config.toml
n_layer = 12
d_model = 128
n_experts = 48
experts_per_token = 2
d_expert = 64
d_shared_expert = 64
activation = "swiglu"
moe_layers = [1, 2, 3, 4, 5, 6, 7, 8, 9, 10, 11]
n_empty_slots = 6
router_score = "softmax"
normalize_top_k = false
routed_scale = 1.0
balance_loss = 0.00563
balance_bias = false
init_std_router = 0.00746
lr_router = 0.000844
vocab_size = 16347
norm = "layernorm"
norm_eps = 1e-07
tie_embeddings = "early"
optimizer = "adamw"
lr = 0.0025
beta1 = 0.95
beta2 = 0.99
grad_clip = 0.5
batch_tokens = 65536
seq_len = 512
train_tokens = 280600000
steps = 4282
dataset = "wikipedia_en"
Below are experts of layer 2 (counted from 0) of a mixture-of-experts language model. Rows are named router (the router's row for the expert) and show model dimensions 0-127. Each number is 128 + 24 x the weight over its row's rms, rounded and kept within 0 to 255.
Before each expert's rows: "gets" lists some tokens that make up at least twice as much of what it gets as of all text. This comes from a sample of Wikipedia text that the model never trained on. Tokens count by the router's weight.

# expert 33
gets: "8", "6", "3", "7", "5", "1"
router [148  94 135 146 107 122 104 149 171 147 135 140 141 110 131  84 153 125 169 125  95 128 156 138  88 148 148  99  95 131 113 117  91  67 134 113 110 117 145 132 146 119 127 126 148  83 113 113 143 110  92 138 163 141 129 114 174 108 130 142 192 156 136 125 140  74 105 109 147 101 135 131 172 126 115 116 112 171  85 126 128 135 118 135 111 158 165 104 131  99 104 151 123 149 133 108 162 114 165 165 168 149 123 123 155 104 131  92 119 151 108 161 134 146 128 148 122 108 124 104 136  85 150  96 123  99 103 157]

# expert 34
gets: " of", " to", " from", " for", " in", " with"
router [ 99 121  97 139  97 134 148 138 133 124 128 104 131 115 128 111  98 106 129 161  85 137 149 146 132 121 103 173  94 104 138  90 147 124 162  99 101 158 143 124 115 169 170 115 126 168  93 125 107 110 134 115  99 107 120 133 127 105 148  95 119 131 121 138 117 100 126  97 143 114 150 131 163  90  85  92 135 114 100 120 130 177 117 115 123 146 175 141 170 148  99 149  98 131 151 158 173  94 117 156 145 143 109 127  83 109 134 148 118 149 164 163 165 169  71  99 148 109 161 132 139 119 117 117 151 140 151 146]

# expert 22
gets: " ", " a", " A", " \"", " The", " the"
router [144 108 113 108 127 105 142 118 109 126 113  78 143 151  86 137 144  65 153 148 162 173 149 147 126  92 105 100  95 127 109 129 122 127 123  83  80 161 102  80 120 182 127 126  95 156 166 113 111 127 153 147 121 138 112 149 130 157 129  97  89 158 156 114 133  98 147 107 138 144  81 101 106 161 113 158 169 125 115 145 103 129 134  84 134 153 148 117 100 154 156 159 139 136 134 144 123 154 124 135 171 160 161 117 123 135 135 136 104 152 135 144 151 120 139 116 151 109 153 117 110 139 151 101 111 104 149  96]

# expert 26
gets: "s", "ers", "es", "ens", "ts", "les"
router [150 179 137 144 130 142 151 134 109 115 173 135 150 100 159 133 114 134 126  98 117 140 130 140 175 150 178 179 145 141 159 117 168 132 143 116 126 158 145 132 112 129 137 151 146 105 128 123 146 112 108 128 114 119 147 105 128 151 134 151 132 121 109  84  97 111 109 151 114 160 143 124 128 123 127  84 121  99 121 129 144  85 123 136 129 131 107 182 143 122 175 164 114  77 134 140 139 153 125  93  98 115  76 119 110 139 131  76 161 138 133 124 100  79 153 113 101 101 150 133 142  80 109 139 112 143  65 102]

# expert 44
gets: "3", "4", "8", "5", "7", "6"
router [167 109 130 177  96 149 122 169  97 117 156 125 147 176  88 106 130 128 179 129  81 113 116 140 108 144 111 132  83 152 121 129 144 102 124 153 133 135 119 138 103 116 134  99 142 113 123 110 129 123  91 138 151 104  74 143 125  93 137  94 134 119 153 143 175 127 159 126 163 118 121 160 160 159  90 164 127 149  94 130 155 134 122 136 110 154 156 114  84 121  98 134 132 131 150 145 127  95 182 133 119  87 134 150 142 108 130 130 142 168 134 122 109 163  74 109 101 116 124 149  93 106 154 107 111 126 121 102]

# expert 13
gets: "-", "|", ":", " family", "=", "\n"
router [122 137  90 143 108 185 150 136 105 122 107 132 128 111 106  77 119 138 147 139 163 105 141 133 147 163 119 135 133 147 129 152 152 162 110 106 120 118 169 132 118 136 101 113  65 114 137 140  94 105  97 160 128 115 105 133 132 165 116 142 147 106 143 120  93 139 178 130 152 113 116 162 115 141 167 142 164  80 122 128 123 136 156 147 123 160 163  99 108 129 123 139 147  76 109 123  94 124 182 127 107 111 158 119 154 112 162 156 116 126 112 120 160 141 126 118 181 138 100 127  85 141 108  84 132  92  97 123]

# expert 32
gets: "R", "S", "M", "B", "H", "P"
router [146 128 138 151 130 127 127 111 129 135 126 149 159 124 118 177  99 106 141 142 131 119 163  93 117 161 121 162  80 148  92  94 138 151  96 127 115 117  97 150 109 146  89 120 166 147 145  84 139 119  79 112 159 125 114 140 161 117 105 144  98 106 143  97 113 137 114 108 103 170 106 122 140  84 152 108 132 151 143 150 140 116 177  95 161 150 116 104 130 141 131 121 131 128 144 157 105  77  87 155 167 135 169 126 151  88 119 145 130 140 106 131 181 153 121 128 122 106 153 151 131 136 163  98 100 114 170 159]

# expert 45
gets: "\n", " |", "-", "%", "==", "/"
router [128 140 129 146 142 122  97  83 133 105 167 153 143 113 154 118 126 166 121 153 136 170 152 104 104 150 104 146 126 139  96 164 135 136 127 100  99  94 166 128 133 160 137  96 105 159 119 135 106 129 120  86  96 124 113 111 154 118 130 106 109 128 147 113 143 116  99 116 149 119 160 177 130 116  94 143 173 101 115 138 158 132 179  94 142 119 108  96 156 166 125 147 112 128 172 141 153  93 140 118 103 140 167 125  73  99 120 143 157 159 112  90 125 141 165 126 120 138 124 148 158 173 142 113  87 150 105  99]

# expert 17
gets: "9", " United", " South", " New", " North", " West"
router [123 108 123  86 127 113 139  82 165 121 117  92 163 124 140 110 110 134 141 159 134 140 120  88 140 163  93 144  92  86 125 137 110 103 112 128 121 118  76 130 114  83 146 138 126 112 137 118 149 113 160 138 114 131 127 181 149 119 147 147 158 131 119 118 136 163 107 153  97 107  79  98 169 155 102 120 139 180 160 157 122 145 151 112 104 102 160 121 135 133 130 105 116 150 163 124 126 118 141 127  91 173 150 131 163 146 188 118 109 150 144 108 162 155 150 104 128 119 149 148 126  72 130 144 111 167 139 111]

# expert 19
gets: " the", " The", " ", "The", "ia", " their"
router [155  93  99 141  82 137 171 156 123 127 140  79 139 180 126 109 143 110 148 155 137 150 130 139 152 166  95 120  87 143 102 120 106 128 123  92 114  94 142 100 123 144 112 110  63 110 134 153  90  79 147 119 150 120 109 123 142 134 144 123 141 148 129 105 114  89 128 101 173  85 142 131 156 124 107 151 159 123 107 125 123 153 145 108 124 114 129 100 136 135 113 151 134 167  91 117 175  98 151 153 161 127 135 139 139 140 138 130  71 144 152 157 154 158 122 166 151 120 138 122  98 128 144 100 126 140 115  85]

# expert 40
gets: " ", " |", ",", " the", " which", " his"
router [141  97 151 124 126  98 177 131  97 125 150  59 142 176 133  91  83 103 142 140 121 158 138 128 111 128 107 116  92 130 141 148 160 121 152 123 158 131 112 116 107 157  97  68 127 143 156 125 110 100 124 129 119 125  82 160 147 112 155  76 127 129 126 107 160 106 119 124 128 112 157 135 128 116 143 144 160 154  84 104 156 155  98 124 107 110 160  96 167 114 133 143 128 150 100 118 120 115 141 127 177 104 145 165 140 155 134 154 133 153 160  96 133 160 112 133 126  89 142 152  96 124 127  82 145 109 126 111]

# expert 47
gets: "0", "2", "1", "9", " children", " films"
router [144  93 109 173  80 121 140 100 134  94 136 132 123 152 131 130 154 144 159 142 139 152 134 122 144 109  80 123 119 160  98 151 128 150 111 107 126 172 101 119 127 142 137  91  96 113 164 118 110  97 163 120 128  73  95 158 107 110 135 115 114 128 152 178 116 117 159 147 150  63 116 158 101 127 107 129 117 147 108 164 146 131 163 156 137  95 141 112 150 177  91 152 113 113 113 121 158 119 155 104  99  82 121 154 120 106 140 115 151  84 150 110 162 118  95 149 119 102 118 158 127 145 135 127 120 123 102 113]

# expert 24
gets: ".\n\n", "\n\n", "==", " |\n", ".", " |\n\n"
router [107 155 108 139 134 109 145 168 105  95 100 103 114 108 127  95 124 103 142 143 147 166 151 132 150 139  98 143 103 145 123 117 146 148  75 121 129 103 171 146 156 118 110  98  95 146 104 162  95 145 119  84 145 120 146 121 139 135 107  88 123 120 116  88 140 103 142 116  97 100 163 101 144 101 108 128 168 118 100 142 143 102 115 148 157 128 117 127 151 136  86 181 152 166 118 125 108 116 109 114  88 149 165 118 104 120 154 140 108 158  97 153 171 133 120 172 119 143 159  95 106 149 159 118 153 140 161 164]

# expert 43
gets: "y", "id", "or", "ad", "ir", "ar"
router [144 151 137 100 131 193 114 157 111 123 127 152  95 153 130 135 137 115 153 106  95  97  71  98 169 143 185 124 143 143 162 111 115 148 141 135 115 166 119  82 122 139 121 147 113 137 153 121 147 106  94 155 156 170 143 116 130 118 151 137 118 139 112 139 110 109 127 109 167 137 142 108 139 170 124 103 114 101 143 135 116  96 139 150  91 143  79 153 111 142 148  93 172 113 183 137 130 141 112 101 128 106 114  96 159  93 118 140  97  97 160 150 108 115 129  87  88 116 125 115 152 160 131 136 131 150 115 109]

# expert 28
gets: "4", "7", "5", "6", "8", "2"
router [140  83 125 115 102 120 159 135 139 109 113  88 158 174 125  81 116 134 171 149 124 176 124 117 134 157  93 136 111 170 122 106 125 123 128 122 135 103 147  99  89 123 145 105  60 108 120 118  95 120 120 146 170 125 108 146 158  83 154  92 136 159 157 117 144 120 137  91 140 118 116 131 131 114 129 171 151 139  71 120 153 149 138 118 110 136 135 118 141 149  97 157 135 154 130  99 168 122 136 165 137 132 149 137 147 137 133 106  93 169 141 138 161 156 105 128 133 126 158 113  97 129 155  91 151 104  90  96]

# expert 9
gets: " |", ")", ".", " was", ",", " he"
router [119 153  72 136 140 126 114 105 158  99 118 136  97 118 138 141 140 166 127 131  98 157 149 168 122  81 107 153 111 114 139 146 141 104 168  92  86 144 115 137 112 170 165 122  76 149 109 141  94 121 103 113 139 150  99 115 132 121 143 110 100 197 156 115 105 112 114 112 146 107 123 151 137 122 115 128 142 137  79 139 123 127 187 137 115 149  98  93 159 145  90 130 130 129 125 146 162 112 115 128 117  94 135 150 114 135 103 135 117 120 130  58  97 175 165 136 148 132  97 138 120 127 143 143 143 149 108 144]

# expert 16
gets: " |\n", "\n", ".\n", ")\n", "==\n", " |\n\n"
router [177 138 100 195  93 139 104 173 135  99 121 127 140 151 129  98 165 147 144 139 104 153 131 171 155  98 120 151 122 108 120 140 124 151 109 111 108 129 152 109 149 163  99 122 104 113 103 161 117 116 114 111 126 142 154  90 178  93 160  82 130 112 166  95 143 128 126 105 137 116 152 131 132 166 119 154  77 126  85 148 150 105 131 137 155 105 167 138 146 153 108 151 105 144 103 144 100 108  98 152 121 139 134  92 146  79 120 139  97 110 117 125 126 126 163 117 103 121 107  77 129 126 136 153 128 109 142 122]

# expert 20
gets: " and", "'s", " or", " &", " is", " are"
router [119 101 110  99  79 152 171 126 124 106 159 123 129 134 173 152 127 145 131 178 136 167 155 141 103 139 132 102 129 113 154 108 109 156 104 138  92 118 149 127  92 176 149  98 149 103 155 118 107 132  71  86  91 120 119 115 129  81 147 111  89  92 114 117 116 146 172  95 143  77 146 147 124 151 151  94 155 105 127 145 155 132 150  96 164 144 130 106 135 127 153 111 134 117 108 145 128 116 103 149 123 109 114 123 143 131 122 162 101 144  97 150 104 119 117 141 153  99 132 144 133 161 131  90 115 136 177 106]

# expert 11
gets: " ", " the", " |", " an", " a", "–"
router [111 123 110 157 140  91 172 109 138 118 154  58 118 131 110 116 103 100 137 152 144 156 133 127 120 112  93 125 109 114 109 131 129 123 150  90 141  97  88 109  94 129 109  90 116 156 139 150 101 152 174 160  78 139 139 161 134 112 125 115 111 113 147 118 167 127 104  93  98  97 151 113 150 126 167 147 118 117 146  98  79 194 131 120 150 117 118 114 124 131 119 153 124 149 141  96  99 116 167  86 157 152 150 155 159 153 147 160 125 130 128 160 165 114 137 112 163 130 116 160 114 139 140 142 135 147 146 103]

# expert 3
gets: ".", ")", " |", ").", ".\n\n", "),"
router [112 103 108 110 112 157 152 140 137  96 147 127 135 120 156 108 111 100 160 123 169 155 162 147 135  82 102 132 113 147 109  91 149 134  75 133 135 147 131 131 132 145 159 138 106 114 161 176  91 108  98 115 133 137  92 147 160 109 135 110 130 154 101 129 121 161 127 106 132  93 142 137 111 114  94 118 115 134  58 140 146 129 143 129 109  90 132  86 108 138  89 185 171 151 132 141 128 155 115 105 136 153 117 154 168 123 136 151 107 125 112 124 172 155 141 147 160 127 124 143  82 111 169 102 134 151 144  92]

# expert 0
gets: "\n", "\n\n", " (", " =\n\n", ".\n\n", ")\n"
router [ 97 115  74 152 168 139 128 111 131  95 134  78 138 138 137  86 140 144 139 159 163 166 124 133 139 109  95 159 121 180  91  86 148 152 112  81 122 110 148 174 137 157  88 109 111 108 122 149 118  89 119 132 133 103 137 136 129  90 138 103 136  96 132  90 163 142 134 149 127  92 104 156 119 139 126 124 142 135 113 134 131 173 122 167 148 146 126 128 143 141 152 147 143 154 119 124  86 132 158  70 110 152 114 115 162 129 139 131 102 136  87 137 149 170 125 154 126 154 142 103 133 152 172 136 125 158 117 116]

# expert 30
gets: "9", "6", "7", "8", "5", "4"
router [147  95 121 195 129 118  98 141 188 124  96 170 136 209  97 131 145 162 161  68 120 101 113 120 147 133 105 135 104 166 152 170 121 105 129 115 127 105  95  90 104 122 155 135 118 130 110 122 108 102  82 135 149 113  95 138 114 138 119 120 127 142 111 110 131 117 133  99 143  96 125 142 118 121 110  99 113 154 120 143 127 124 159 164 149 118 151 110 118 145 125 151 114 140 122 103 131 120 166 118 120 117 130 161 103 104 158  96 103 149  97 124 142 131 116 150 116 135  75 112  87 115  95 114 159 161 137 120]